config = dict(
    n_layer=10,
    d_expert=112,
    d_shared_expert=384,
    activation='swiglu',
    router_score='sigmoid',
    normalize_top_k=True,
    vocab_size=32000,
    norm='rmsnorm',
    tie_embeddings=False,
)
Below are experts of layer 5 (counted from 0) of a mixture-of-experts language model. Rows are named router (the router's row for the expert), gate (a neuron's input weights, with its number), up (a neuron's input weights, with its number), down (a neuron's output weights, with its number) and show model dimensions 160-239. Each number is 128 + 24 x the weight over its row's rms, rounded and kept within 0 to 255.
After each expert's rows: a language model's description of what the expert responds to; "comes before" lists some tokens at least twice as common just after its tokens as in all text. This comes from a sample of Wikipedia text that the model never trained on. Tokens count by the router's weight.

# expert 4
router [160 148 149 166 144 161 122 161 153 134 136 128 107 123 164 103 152 139 149 123 128 120 114 140 144 105 162 159 119 130 129 144 132 188 146 117 158 111 136 121 127 117 142  98 113  70 154 112 122 125 125 155  88 134 168 121 122 160 150 161 145 118 119 132 103 141 158 146 114  78 150 167  73 139 125 101 127  87 134 114]
gate0 [142 150 128 122 169 111 140 103  92 206 126  84 101 129 156 127 141 107  79 102 152 141 138 134 117 125 120 155 149 100 119 133 136 124  96  91 174 112 126 127 123 140 172 132 162 143 174 130 107 126  84 125 138 117 150 113  87 172 129 133 188 113 136 128 117 122 115 129 101  87 143 129 161 137 158 108 107 157 123 136]
up0 [132  61 122 146 147 164 114 121 108 119  79 139 104 103 138 118 130 125 158 102 160 140 152 191 123  83  96 128 126 120 121 114 103 154 146 137 126 117  97 122 135 110 175 108 142 109 104 119 101 129 121  81 136 132 106 170 106 167 142 123 178 182 150 163 113 166 166 116 109 111 123 131 126 163 122 130 119 103 136 143]
down0 [142 100 125 139 128 126 137 120  80 139  90 110 134 144 107 151 105 153 142 128 115 123 119 154 106 130 185 113 123  89 127 139 126 128 103 114 112 147 163 128 120 103 141 144 108 133 129  89 165  95 123 135 120 116 121 111  74 110 148 188 106 116 161 139 166 141 147 138 145 148 150 133 138 122  47 184 155 137 168 155]
gate1 [131 124 112 155 149 141 198 100 148 122 146 141 121 162 148 142 101 118 111 176 129  92 139 111 136 120 146 126 159 102 140 144 148 139 123 132 141 111 152 102 178 111 126 117 132 141 140 118 160 115 137  95  94 117 123 147 136 103 123 120  90 120 131  99 102 159  90  88 127 131 162 147 109 165 102 115 104 111 103 122]
up1 [119  94 120 146 124 173 129 113 191 144 122 127  99 132 187 135 124 138 151 180 130 108 152 104 119 136 154 127 122 117 135 125 111  91 133 135 128 137 142 117 115  83  93 169 147 158 145 108 136 142 133 156 183 107 133 121 131 131 154 136 108 164 141 112 107 165 112 127 137 137 129 157  84 135 105 148  96 109 153 117]
down1 [ 78 108 119 121 184 141 113 118 141 110 108 150 106 149 119 131 133  90 106 156 123 102  85 172 115 116 133 145 116  88 131 163 123 154  87 134 156 149 111 131 119 147 138 137 130 115 138 103  97  93 156 169 151 162  94 115  82 143 119 182 121 129 133 129 115 125 155 149  96 182 125 143 223 148 103 138 149 170 161 165]
gate2 [118 132 102  90 113  95 135 122 118 119 109  99 165 102 108  92 110 116 100 184 112 152 166 144 147 153 150 101 146 140 136 144 119 147 122 117 109  99 132 107 103 133 151 123 131 110 143 118 143 118 144 113 106 135 157 145 137 139 119 110  92 137  80 152 160 121  84 161  86 118 107 197 160 131 128 111 138 139 152 151]
up2 [136 143 141 127 126 149 121 161 143 157 118 154 143 100 139 153 122 126 109 157 130 177 116 123 152 134 147  92 116 112 113 115 126 128 149 109 118 110 133 118 121 154  68 132 137  91 119 138 117  89 132  99 192 126 142 117 136 120 152 139 131  81 132  87 132  84 133 163 147 145 130 154  48 145 134 149 133 123 125 134]
down2 [155 137 108 134 177 124 129 162 119 134 147  85 133 148 144 167 140 135 108 144 114  87 133 139 120 134 117 130 131 128 110 158 101 156 168 126 135 123 178 128 130 120  97 110 166 147 132  85 129 141 136 152 136 132 108 156 132 160  95 255 107 129 120  95  89 119 105  99  97 159 150 138 108 107 132 148 113 124 114  82]
Description: Sentence subjects and main verbs in running prose, such as was, is, were, been, and pronouns it, he, they, this.
comes before: " of", " was", " in", " to", " is", " by"

# expert 8
router [160 131 144 136 132 131 133 116 118 120 131 122 127 134 114 152 163 119 116 127 105 181 142 125 178 111 147 102 146 128 139 128 165 175 121 109 148  88 155 122 116 116 137 130 101 140 147 118 142 116  95  81  95 123 152 138 152 137  99 158 119 154 113 105 118 118 147 122 119 122 156 163 124 157 105 107 129  83 117 114]
gate0 [102 107 120 103 190 134 130 155 124 136 152 151  86 131 163 139 170 151 141 158 134 134 122 147 125 136 141 150 110 126 138 124 119 170 130 113 155 128 117 122 104 174 117 140 163 128 116 190 120 136  51 113 151 124 159 106 169 157 115 149 156 118 106 111 133 158 133 164 132 132 114  93 114 107 127 129 100  81 140 126]
up0 [144 165  99 141 114 127 117 111 102 128 117 126 169 131 125  83 123 113 159 130 168 153 118 109 123 112 113  73 133 141 130 101  89 100 117 126  99 133 136 130 151 119 134 122 104 126 102 128 124 127 201 157 101 121 117 142 121  91 121 120 140 140 151 164 104  88 140  81  99 126 129 132 136 123 138 114 156 146 135 132]
down0 [141 111 118 131 168 114 152 119 125 127 142 127 168 105 124  75 129 139  89 184 124 113 143  91 144 125  93  79 122  98 136 180 115 180 148 141 139 135 147 151 143 123 101 139 139 100 145 160  91  96  77 171 177 125 110 172  84 102 108  81 127 120 128 164 128 135 140 113 127 138 108  75 113 147 117 118 138 103 119 104]
gate1 [106 119 156 139  92 134  83 141 107 139 233 134 116 102 114 136 129 114 141 104 148 123 102 120 139  99 152 104 156 143 156 149 142 149 130 103 188 135 134 143 138 134  58 120 112 146 103  60 151 129 124 122 108  79 125  88 150 117 104 135 141  71 105 123 142  96 113 173 149 111  92 179 113 112 167 112 141 124 113 152]
up1 [116 153  74 135 149  90 114 109  97  83 142 142 112 133  93 130 149 146 120 130 102  89 167  92 116 132 116 135 134 116 164 147 140 124 142 111 102 145 141 132 136 144 122 138  84 133 129 133  93 120 124 137  97 144 142 118 137 130 116 167 129 103 135 166 128 146 112 115 106 155 115 132 122 137 124 142 117  75  86 106]
down1 [100 118 134 105 114 101 118 126 148 149 155 120 167 143 133  88  96 119 116 136 141 130 135 140 137 105 143  97 113 111 154 108 154 132  93 123 126 170 150 113 110  86  75 116 105 116 115 144 105 168 178 107 131 108 139 142 151 154 107  84 125 128 141 152 139 121 128 191 102 144  99 157 153  98 150 112 122 137 143 167]
gate2 [129 141 137 140 116 115 102 132 128 104 154  86 117  94 141 123 139 131  74 138 110 114 156 121 142 139 123 121 150 163 101  88 116 145  97  68 124 180 138 135 126 118 113 128 119 121 173 111 106 110  95 119 120 146 103 126  91 109 156 134 110 141 118 151 137 120 146 107 138  92 153 129  66  72 114 143 103 112 149 111]
up2 [186 117 108 107 102 149 143 173 118 136 170 116  75 163 123 125 114 161 129  88 142 116 120 132 125 132 111 103 119 125  83 151  99 182 136  93 105 167 149 110 118  96 130 125 130 154 145 169 122 151 113 111 137 121 129 179 144 135 158 144 148 109 157 126 146 119 137 109 148 142  94  97 141 117 128 121 129 120 124 140]
down2 [103 167 162 126 105 154 128 145 158  91  80  65 138 128 117 129 160 120 126 126 107 116 114 119 125 120 107 143 140 145 152  92 119 100 113 157 116  88  99 148 164 170 121 115 148 113  71 168 133 143 156 163 162 129 127 150 104 136 119  76  90  91 128 106 143  99 166 129 160 144 153 108 100 160 155 178 153 119 138 142]
Description: Numerals in tables, dates, scores and lists, including year pieces and decimals, such as 10, 5, 17-88, 20-49.
comes before: " |", ";", "th", ")", " –", "–19"

# expert 13
router [169 129 155 178 122 105  95 135 137 150 129  96 120 142 143 137 150 130 127 101  94 142 145  99 162 112 170 133 104 143 159 119 139 204 113 121 136 144 164 114 119 140 132 156  88 143 153 129 123 141  94 109 102 123 166 143 116 123 128 139 164 117 121 134  86 126 117 131 124 148 120 152 108 132 128 140 122 105 128 131]
gate0 [121 128 124 108 143 105 152 121  75 112 147 143 101 130 155  96 127 134 143 171 116 107  95 139 129 111 143 109 149 120 139 114  93 126 123 171 143 110  99 153 101 109 124 131 126 119 101 122 160 136 100  86 168 156 119 134 135 115 131 148  69 166 120  94 135 119 150 153 110 161 115 147 134 115 138 114 126 110 108 136]
up0 [129 122 105 136 126 141 148 108 139 135 109 124 103 179 161 134 103 130 116 157 125 150 143  89 127 112 114  92 116 144  88 135 133 125 111 131 121 152 129 122  96 112 162 135 111 140 105 136 133 104 126 128 152 150 132 123 148  84 172 123 153 119 130 127 133 117 111 121  85 131  90 161 119 153 113 135 150 133 101 111]
down0 [ 95 171 124 113 148  90 135 123 139  95 171 137 146 146 172 101  94 135 147 143 168 139 120 159  97 105 144 106 135 114 121 116 131  81 107 148 110 144 149 121 143 125 155  97 135  94 128 100  66  93 143 144 154  85 119 131 111 179 118 179 120 112 128  93 141  90 115 133 144 107 163 131 106 137 146 124 133 113 132 129]
gate1 [113 131 131 131 125 168 104 164 138 140 110  50 167 129 167 156 112 114 143 159 109 120 135 124 132 184  97 169 116 135 125 110 175 126  70 146 133 138 135 122 158 138  96 158 126 119 130 126 137 106  83 115 120 146 127 153  91 139 132 139 170 152 116 107 101  98 153 135 164 132 126 123 153 150 131 127 134 120 137  86]
up1 [113 131 167 130 110 115 120 105 112 123 105 140 109 129 149 160 149  97 129 126 169  79 140 117 129 126 130  72 128 170 158  82 120 178 144  83 163 118 143 127 167  73 108  89 140 185 111 123 138 128 132 122 140 107 137  39 116 129  91 116 144 136 127 150 128 152 114  87 134 176 116 136 126 125  94 130 163 104 129 108]
down1 [105 162  88 103 122 146  80 145 119 104 127 107 125  98 163  88 120 122 144  99 141 102 105 130  94 111  99 171 169 114 141 124 145 147 128 136 157 123  76 119 142 138 135 148 131 147 143 102  80 107 109 106 111 173 117  98 112  71 139 139 146 111 141  80 113 110 160 145 177 103 138 147 124 125 130 145 129 159 149 118]
gate2 [149 123 156 159 167  75 134 126  66 154 138  95 130 160 112 117 150 123 162 106 149 129 174 132 139 164 143 127 149 125 133 119 145 126  76  98 131 157 116 164 102 122 128 131 114 171 129 126 124 159  87  99 122 103 122 121 122 140 171 132 166 117 129 145 106 119  81 135 161 163 105 154 129 121 105 157 110 132 138 104]
up2 [158 132 133 128  98 119 117 134 103 130 127 139  81 108  85 121 129 154 123 120 115 120 146 103 130  62 154 171 123 138 133 149 139 141  91 117 125 128 108 117 115 122 101 173 103 136 143  65 149 114 108 129  92 121 110 118 134  79 152 131 144 119 136 158 164 138  78 119 142 128 151 175 125 140 141 113 152 124 110 136]
down2 [143  90 147  99 123 147  86 151 120 125 131 157 153 132 124 198 107 120 146 123 131 160 114 123  92 115 119 108 130 115 138 138 129 133 136  76 141 100 126 133 106 121 105 132 125 126 125 169 145 123  87 137  97 102 104 185 117 149 121  11 103 107  99 124 113 158 194 135 102 147 117 128 127 127 135 101 107 168 167 163]
Description: Auxiliaries and verbs in running prose, such as have, had, could, should, using, and verb particles or suffixes like out in pointing out.
comes before: " the", " a", " to", " be", " that", " been"

# expert 12
router [182 157 131 158 137 122 126 130 124 128 133 125 122 113 187 144 143 136 135 130 115 130 113 124 156 120 141 132 119 130 166 169 142 148 114 136 151 144 135  95 146 128 127 134  69 109 137 124 151 138 112  74 101 114 137 153 158 127 120 193 134 107 100 135 112 146 115 144 149 124 139 137  81 124 159 111 119 109 121  65]
gate0 [121 118  94 111 150 133  69 102 167 155 158 130 124 119 153 142 122  83 105 117 164 131 119  85 160 121 178 130 121 115 148 177 139 101 114 133 109 151 155 120 111 129 128 112 120 101 119 127  96 138 129 107 113 159 153 171  95 106 116 164  99 103  99  94 118 140 134 100  97 134 201 134 122 112 102 102 143 122 133 118]
up0 [101 131 148 161 159  99  87 103 124 157 117 139  68 128 103 129 130 116 124 129 111 132 164 123 115 123 130 179 149 156 154 136  98 111 141 105 162 130 146 154 126 111  86 126  90 127 107 142 133 112 171 143 120 122 139 121 135 110 140 140 159 116 126 161 109 122 121 119 125 111  66 135 150 112 119 101 149 111 189 136]
down0 [125 140  77 116 134 157 134 163 133 110 136 101  87 121 123 124 136 115 116 155 146 156 114 164 176 128 169 148 184 117 150 149 132 119  99 116 141 129 179  91 174 106 116 170  97 140  94 163 132  31 115 147 128 160 136 139 164 127 153 174 150 114 144 158  82 137 129 117  88 198 107 146 146 110 118 160 167 159 128 171]
gate1 [120 137 105 132 111 129 129 157 156 117 135 129 127 154 129 138 178 175 120 151 116 109  91 150 130 124  96 146 147 124 109 146 124 113 159 175 151 165 163 108 128 144  78 144 135 108 121 119 140  97 151 106 127 132 141 124 139 142 105 162  94 154 142 126 105 137 107 109 114 130 111 110 134 138 144 140 131 102 108 131]
up1 [128 102 121 152 154 153 120 101  96 130 100 128 134 146 108 143 120 113 148 101 105 138 162 163 147 159 115 121 144 128 154 103 163 139 125 113 132 127 139 120 113 160 105 117 154 124 150 128 115 101 122 150 146 141 158  62 113 141 129 150 113 106 101 140 158 172  66 144 137 132  84 154 128 117 121 178 166 131 173 148]
down1 [154 100 141 138 129  71 132 101 147 141 157 118 147 142 147 123 147  95 119 163 166 111 120  93 107 145 159 152 150 137 113 133 114 111 103 152 127  89 160 136 135 147 150 163 125 143 141  79 164 166 116 137 128 150 124 139 115 134 173 139 102 148 214 134 133  85 100 105  94 123 124 129 141 111 122 119 103 124 123 129]
gate2 [135 101  85 161 114 153 128  99 110 153 107  85 142 116 144 114 137 135  86 120 130 124 125  60 127 142  83  98 126 131 153 120 139 117 140 169 126 122  79 158 150 185  83 126  83  93 130 166 141 128 142 121 138 129 137 147 111 124 114 114 122 134 114 154 133 145 155 133  87 110 171 165  87 138 110 146 137 145 116 132]
up2 [143 132 120 154 117  63 137  99 114 128  95 115 111 136 135 111 126 119 119 102 158 108 136  83 142 128 113  90 133  93 117 126 148 129 166  94 142 115 107 117 141 150 142 146 117 167 139 125  73 110 101 126 146 161 158  88 146 125 118 138  74 118 120 198 121 140 128  63 134 151 102  99 133 174 149 127 117 149 159 128]
down2 [147 155 161 150 128 123 125 116 109 112 111 100 122 130 133 123 162 131 126  81 139 164 103 138 120 157 110 135 144 147 136 152 102 148 129 112 138 116 133 132 106  85 150 131 135 118 150 118 171 165 117 126 126 146 125 130 151 128 109 167  67 151 115 142 117 147 115 142 165 100 162 166 129 100  55  86 134 130 122 147]
Description: Periods, colons, closing parentheses and line breaks ending sentences, list items or table numbers, such as (pen.), Total:, 23.3.
comes before: "\n", "-", "|", " The", "=", " In"

# expert 15
router [147 163 130 136 136 114 118 131 117 153 157 117 140 104 165 143 151 128 127 138  87 138 128 139 157 127 165 133 123  89 147 142 150 161 138 137 129 107 139 118 106 119 150 144 108 130 166 138 157 123  93 129 114 101 176 109 127 124 124 166 125  93 118 141 144 155 113 147 109 163 141 153 103 154 142 115 137 104 110 109]
gate0 [ 98 129 152  85  92 155  93 125 176 167 119  94 147 100 153 129 155 136 126 119 144 107 150 131 111 124 105 193 109 113 134 134 143 118 124 152 116 118 110 127 135 173 137 138 120 113 123 135  99 114 117 159 104 147 109 140 171 151 160 135 140 149 125 140  92 130 147 129 132 173 123 116 126 119 129  56 168 106 160 121]
up0 [153 115 125 156 143 141 133 150 115 122 129 146 127  96 113 103 133 162 113 126 117 110 126 172 151 197 138 115 144 139 149  85 149 137 149 132 135 133  76 152 127  84 125 115 147 142 125 113 128 130 141  43 115 133 156 135 116 118 112 113  83  87 181 152 126 101 116 104 121 107 177  96 113 128 157  85  99 118 111 146]
down0 [135 126 126 154 118 115 142 150 105 144 120 125  98 140 110 112 111 118 157 109 101 151 108 110 139  87 124 120 135 143 120  97 102 124 117 115 117 115 150 142 148 185 116 139 129 138 103 143 106  93 163 135 136 136 128 165 109 134 118  94 159 115 141 135 171 111 128 109 147 170  94 121 122  97 114 142  95 115 124 126]
gate1 [ 86 118 126 112 179  88 149 115 112 112 135 147 135  87 143 108 156 145 123 140 106 130 103 107 127 169 128 144 133 101 141 159 165 160 158  67 115 168 177 108 142 143 126 103 102 113 105 121 103 111  63 113 108 138 179 122  98 139 154 126 115  76 143 134 151 136 118 124  94 119 120 158 117 123 118 173  94 136 170 130]
up1 [131 165 102 171  93 139 134 101 141  96 157 141 125 113 112 145 134  92 131  96 143 152 124 126 144 113 128  93 136 127 105 120 148 155 152 185 149 166 142 136 138 175 123 128 130 104 121 104 118 131 185 102  78 119 127  81 151 104 122 149 142 129 120 150 137 165 118 109 143 183 139 102 142 136 155 182 131 114  87  74]
down1 [159 162 122 133  77 131 116 148  97 174 151 115 107 130 114 104 111  92 180 159  97 143 135 139 102 109 122 125 123 128 134 137 134 132 150 148 116 131 148 132  99 118 149 190 125 135 150 142  92 129 154 112 133  86 127 146 160 132  94 178 131  87 105 120 106 155 138 126 141 133 183 138 143 165 102 151 120 154 116 110]
gate2 [141 112 128 135 126 122 175 133 119 125 133 102 120 123 144 120 144 135  84 168  82 119 134 132 147 153 155 146 139  84 147 165 111 119 171 127 139 135 106 146 136  94 116 144 133 184 123 126 125 106 151 179  92 137 122 149 157  68 103 143 162 124 110  92 129 114 129 122 144 110 116 129 146 139 111 153 127 103 126  88]
up2 [140 114 122 115 146 149 137  90 131 118  83 143 101  69 136 117  92 110 131  83 125 162 139 107 135 144 109 193 122 134  82 113 159 134 148 130 149 131 118 146 154 144 167 110 125 122 159 110 157 141 113 104 138 143 104 158 140 116 106 134 113 136 155 131 160 118 149 108 102 123 135 112 117  95 137 155 116 136 135 119]
down2 [169 126 158 121 154 104 119 118 151 154 102  98 157 111 133 142 123 167  95 128 103 137 136 128 126 110  85 151 138 130 161 139 143 125 136  64 155 148 149 143 145 137 139  98 124  89 127 141 129 102  93  93 115 150 145 123 120 137 134 188 103 173 169 134 156 134 119 125 121 117 148 153 133  91 119 118  82 142 157 161]
Description: The preposition of, also for, on, and apostrophes, in titles like Hall of Fame, plus biography verbs wrote, graduated, Won, Nominated.
comes before: " the", "s", " a", " his", " their", " her"

# expert 19
router [151 155 122 146 112 138 115 114 135 145 122 107 145 107 167 139 121 100 106 137 109 169 122 142 151 124 156  89 111 141 153 159 144 188 130 132 135 110 161  85 138 134 100 104  93  96 136 114 134 146 104 148 149 120 153 141 127 107 153 159 142 115 131 126 105 121 121 124 114 116 126 145 102 144 164 107 101 126 114 134]
gate0 [163 131 172 141 178 119 160 105 107 121 165 155 116 146 110 152 122  95  82 100 111 147 142 128 149 130 130 110 133 139 153  88 114 129 135 124 148 121 131 116 133 102 137 146  97 135  90 113 157 122 147 132 147 101 176 112 117 170 134 171 166 123 165  85 115 107  90 175 132 121 125 154 106 109 124  84 155 118  96 132]
up0 [122 109 167 159 148 136 128 140 141 101 128 137 154 146 136  94 146 107 143 111 166 124 140 130 138 147 149 146 128 167 119 172  83 109 179  85 151 110 127 141 132 112 156 108 131 129 117 170 147 166 131 144 100 152 142 160  70  68 132 122 132 146 113 114 115 142 166 116 131 118 131 136 121 157  85 112 131 134 110 109]
down0 [132 120 102 174 169 120 117 137 112 149  83  86  98 154 109  85 125 142 129 110 106 118 133 115 114 129 175 142 149 144 127 131 111  95 129 102  84 128 132 137 166 129 133  91  94 140 144  91 184 114 100 180 138 125 114 179  82 146 122 141  77 144  70  95 114 135 158 136 107  95 122 133 130  95  99 119  98 121 144 132]
gate1 [152 124 131 161 133 178 130 145  89 133 114 122 134  92 112 175 118 124  99 139 143 122 157  68 129 116 163 126 104 162  98 171 157 157 100 107 111 149 141 137 141 120  99 103 147 138  97 127 150 101 136 150 131  96 110 124 123 104 115 136 134 145 114 170 104 158  97 145 121 147  89 125 129 137 112 116 150  98 107 111]
up1 [151 150 136 136 135 128 127 139 135 144 158 151 127 113 114  86 133 112 105  86 122 142 111 142 158 132 138 136 137 129 114 114  96 154  81 143 175 154 130 117 136 120 136 114 117 119 122 110  59 138 136 106 146 105 143 119 127 118 106 141 151 118 177 105 156  97  78 130 129  76 116 120 148 111 156 145 148 127 116  97]
down1 [ 49 142 113  98 115  86 140 121 138 128 164 148 139 115 102 112 120 143 137 106 116 153 102 174 145 136  79 103  97 119 170 142 110 138 152  97 147 157  95 139 132 137 116 105 173 210 188 109 106 120 124 120  86 153 119 125  84 146 134 104 162 168 126 139  84  67 142 109 119  86 136 104 115 120  99 161 156 144 138 128]
gate2 [129 100 124 128  99  91  84 139 113 157 110 137 141  97 140  93 142 147  92 189 153 153 169  84 112 139 158 119  99 122 140 156 130 134 139 110 154 124 139 127 117 154  74 113  71 104 126 125 118 163 121 174 110 158 133 157 155 150 167 151 146 118 132 129 126 131 156 146 131 105 130 140  69 103 139 144 115  92  86 108]
up2 [123 197 121 118 115 151 132 121 179 108 148 117 156 166 121 160 105 123 144 135 141 124 127 111 110 133 147 102 133 104 128 104 154 114 114 138 143 122  98 124 135 167 163 117 129 112 154 128 117 137 126  91  84 120  92 103  98 141 126 120 150 107 144 100 159 107 115 128 165 162 119 121  83 137  98 141  95 120 135 144]
down2 [100 102 136 100 139 144 127 132  96 109 122 162 102 147  84 115 119 143 161 154 156 141 117 195 105 133 138 143 129  85 132 133 136  97  89 128  98 117 137 134  61 132  79 138 150 149 149  97 189 125 129 108 155 137 150 133  94 125 120 106 142 103 161  91 133 138 128  84 110 103 125 181 129  90 129 131 109 124 154 108]
Description: Adjectives and nouns after the, a or his, such as government, public, military, political, federal, plus Year in New Year.
comes before: " of", " and", " in", " to", " for", " on"

# expert 16
router [169 143 117 164 104 120 131 118 135 184 132 109 128 114 143 109 157 137  86 125  82 135 146 136 143 118 163 114 133 118 144 127 144 178  92 135 130 133 170  77 126 128 122  98  81  73 153 113 127 118 111 105 140 138 162 148 132 111 163 186 139 112 130 120 116 127 152 138 116 142 159 135  90 150 150  86  98 105 152  99]
gate0 [139  97 117 130 120 145 118 167  75 166  97 139 148 134 142 138 152 157 129 116 127 164 133 142 122 130 114 108 130 120 128 100  93 143  88 151 108 141 129  92 143  99 108 137 131 111 162 129  83 125 119 138 151 128 132 114 127 187 145 124  96 108 103 103  94 123 129 177  70 124 149 147 123 144  91  97 135 129 114 113]
up0 [131 147 129 107 132 110 158 141 130 111 100 146 122 161 149 115 119 162 128 112 141 122 147 110 123 115 126  78 122 146 112 126  96 176 101 134 139 123 111 152 133 125  97 152 159  98 130 106 131 111 117 109 149 106 115 148 118 119 123 137 133 115 115 117 123  98 164 121 130 185 141 132 167 127  83 126 101 120 159 133]
down0 [164 124  93  97 142 123 118 112 128  83 118 188 133  76 141 135 170 132 130 130 126 170 131  75 108 168 148 137 106 142 164 126 155 125 135  75 122 121  95 117 139 121 168 103 175 131 131 129 129 154 144 135 134 120 148 123 159 169 135 147 123 142  87 158  84 152 118 161 124 139 166 134 158 138 159 115 144 133 121  87]
gate1 [105 144 123 153 109 160 144 104  84 170 118  86 114 133  95 142 109 168 100 145 105 149 154 134 143 156 109 155 109  70 124 122 156 167 138 155 124 123 114  94 140 140 143  83  92 113 136 135 103 158 135 106 137 135 129 109 108 113 122 135 158  81 130 119 106 156 161 128 142 136  95 139  76 155 156 123 168 139 101 128]
up1 [153 120 138 120 133 144  96 136 110 105 120 149  93 165 132 136 128  87 143  97 158 104 139 131 111  80 155 143 116 117 142 129 135 124 143 125 143 129 168 149 143 137 124 105 112 189  89 135 140  89 131 142 144 106 110 123 131 130 112 134 148 132  90 129 128 105 111 106 125 109 152 164 137  56 137 158 126 113 172 119]
down1 [146 133 138 128 149 119 106 131 131  80 116 137 151 154 134 127 121 129 115 162 132 120 139 149  99 129 155 117 142 133 130 145 142 148 135 119 166 140 118 176 100 141 109 125 174 124 114 124 135 141  77 138 133 143 114 116 101 124 145 149 132 129 116  67 176 123 116 123 104 112 137 134 128 171 109 104 171 131 111 126]
gate2 [113 121 104 129 136 148 134 153 124 146 125 151 138  94 140 114 139 105 135 121 119 127 167 149 119 114 174 112 109 130 117 151 105 139 138 109 142 155 160 113  78 147 141 114 158 100  68 109 130 113 111 123 160 153 172 110 110 111 133 134 143 162 122 105  93 129 100 172 101 113 129 124 128 111 160 111 142 177 123 123]
up2 [ 98 146 162 142 145 130 138  76 116 170 119 143 144 150 116  83 173 172 117  97 145 154 118 147  99 130 139  86 117 150 150 140 150 116 106 147 126 103 149 100 103 145 122 119 170  57 140 147 176 136 128 109 128  97 161 137  97 151 155 154 132 144 172 127 119 121 143 141 112 102 181 123 113 137 138 110 133 118 133  94]
down2 [128 134 124 120 131  76  97  93  99 129 118 164 130 164 115 139 192 139 137 115 115 133  99  80 143 167 148 127 148 125 176 126 134 123  92 136  72 136 171 117 142 132 141  88 141  74 113 144 137 127 126 121 169  93 136  86 162  94 142 109 127 142 119 130 118 100 111 133 122 170 113 121 124 138 119 116 134 120 108 151]
Description: Line breaks after wiki titles and section headings like = Thuppakki =, and after closing quotes or table rows.
comes before: "\n", "|", "-", "==", "The", " The"

# expert 18
router [123 120 130 156 163 120 132 110 116 144 160 123 159 144 165 141 138 138 114 100 108 171 135 133 147  85 181 102 145 138 167 143 147 154 114 132 172 125 127 113  99 114 101 105  92 108 114 136 155 112  94 108 150 111 189 145 147 127 137 166 127 137 129 153 132 139 150 159 104 144 122 179 125 133 152 140 147  84 133 126]
gate0 [ 86 107 125 160 131 135 121 128 121 167 151 155 132  86 155 106 153 114 133 164  87 110 128 115 151  84 128 154 105 148 157 135 126 127 148 128 113 138 137 144 166 135 120 102 143 139 104 101 114 164 145 162 122 156 129 131 149 124 133 184 136 103 144 110 118 114 132 117 123 139  95 180 142 155 166 123 124 136 119 119]
up0 [148 112 163 161 140 138 104 137  94 142 113  49 132 124 126 134 142 118 132 134 125 183 113 109  94 146 116 125 127 138 122 149 106  97 140  89  89 117 109 146 128 107 151 119 160 119 135 136 136 151 142 132 133 108 137 148 108 106 110 148 144 117 118 120 153 103 144 122 158 155 140  96 123 146 137 121 112 163 144 142]
down0 [164 131 123 160  85 121 132 147  91 166 184 112 138 126  91 123 146 148 135 134 126 126  80 119 116 167 153 154 125 113 107 128 157 131 128 170 130 135 109  95 108 118 147 108 141 124 134 122 105 100 122 155  76 113 120 111 114 118 132  97 112 139 140  78 126  92 130 126 133 153 144 125 154 143 118 166  78 126 113 154]
gate1 [ 98  94 126 150 130 101 136 124  72 133 136 122 140 155 118 163 122 119  85 139 128 134 117 120  99 124 134 129 126 165 119 123 109 114 128 122 135 187 152 111 129 166 106 113 115 114 125 116 122  90 101 134 113 164 153 117  90 125 109 155 140 139 121 161  81 134 105 130 116  77 154 102 111 129  91 130 135 100 114 102]
up1 [110 136  86 146 149 159  91 111 125 157  95 167 131 110 130 137 143  92 107 133 111 146 107 129 138  91 160 108 107 115  88 115 124 150 133 115 120 121 122 166 138 127 134  91 120 102 154 107 123 165 149 108  98 117 162 112 146 136 183 140 133  97 140 114 164 114 129 132 117 147 123 142  96 149 118 154 153 122 111 133]
down1 [130 163 134 145 134 136  99 172 143 162 130 129 126 102 137 107 142 170 122 105 139 163 127 111 158 156 180 154 121 132 159 109 114 134 138 132 149 162 128 135 169 120 156  96 125 108 142 111 142 161 113 111 154 150 103 116 119 136 111  94 143 100 121 101 137 146 165 159  99 146 154 132 157 116 131 105 102 112 114 144]
gate2 [134 128 125 178 147 144 114 125 127 124 100 156 130 102 119 123 160 167  94 188 176  82 112 161 120 158 112 107 199 145 104 154 154 105 105 135 142 116  95 111 119 106  95 100 161  73 129 138 129 147  83 153 140 117 150 179 131 153 162 105 140 142 121 142 111  94 134 120  89  99 176 160 147 116 132 105 137 103 186  93]
up2 [114 109 128  76 138 180 132 117 123 124 103 153 118 139 141 106 168 143 121 145 128 117 139 137 109  97  91 143 133  82 152 155 164 148  87 111 144 145 131 115 130 119  69 186 129 112 126 174 146 121 128 150 138  90 154 152 117 122 131 113  92 107  93 130 154 132 102 122  83 119 137 112 134 104 133 132 135 130 123  81]
down2 [147 124  84 130 137 148 128 178 156 123 116 124 135 172 136 125 141  93 112 136 111 133 119 150 102  99 166 123 112 152 102 120 143 146 117 134 100  77 115 145 120 159 118 175 145  97 150 144 147 179 138 118 133 156 133 140 155 114  95 151 177 118 152 144 104 165 152 144  97 162 148 117  78 152 128 144 108 105 169 167]
Description: Plural noun endings and common plural or mass nouns, such as Song-s, mineral-s, water, music, women, people.
comes before: ",", ".", " and", " of", " in", ";"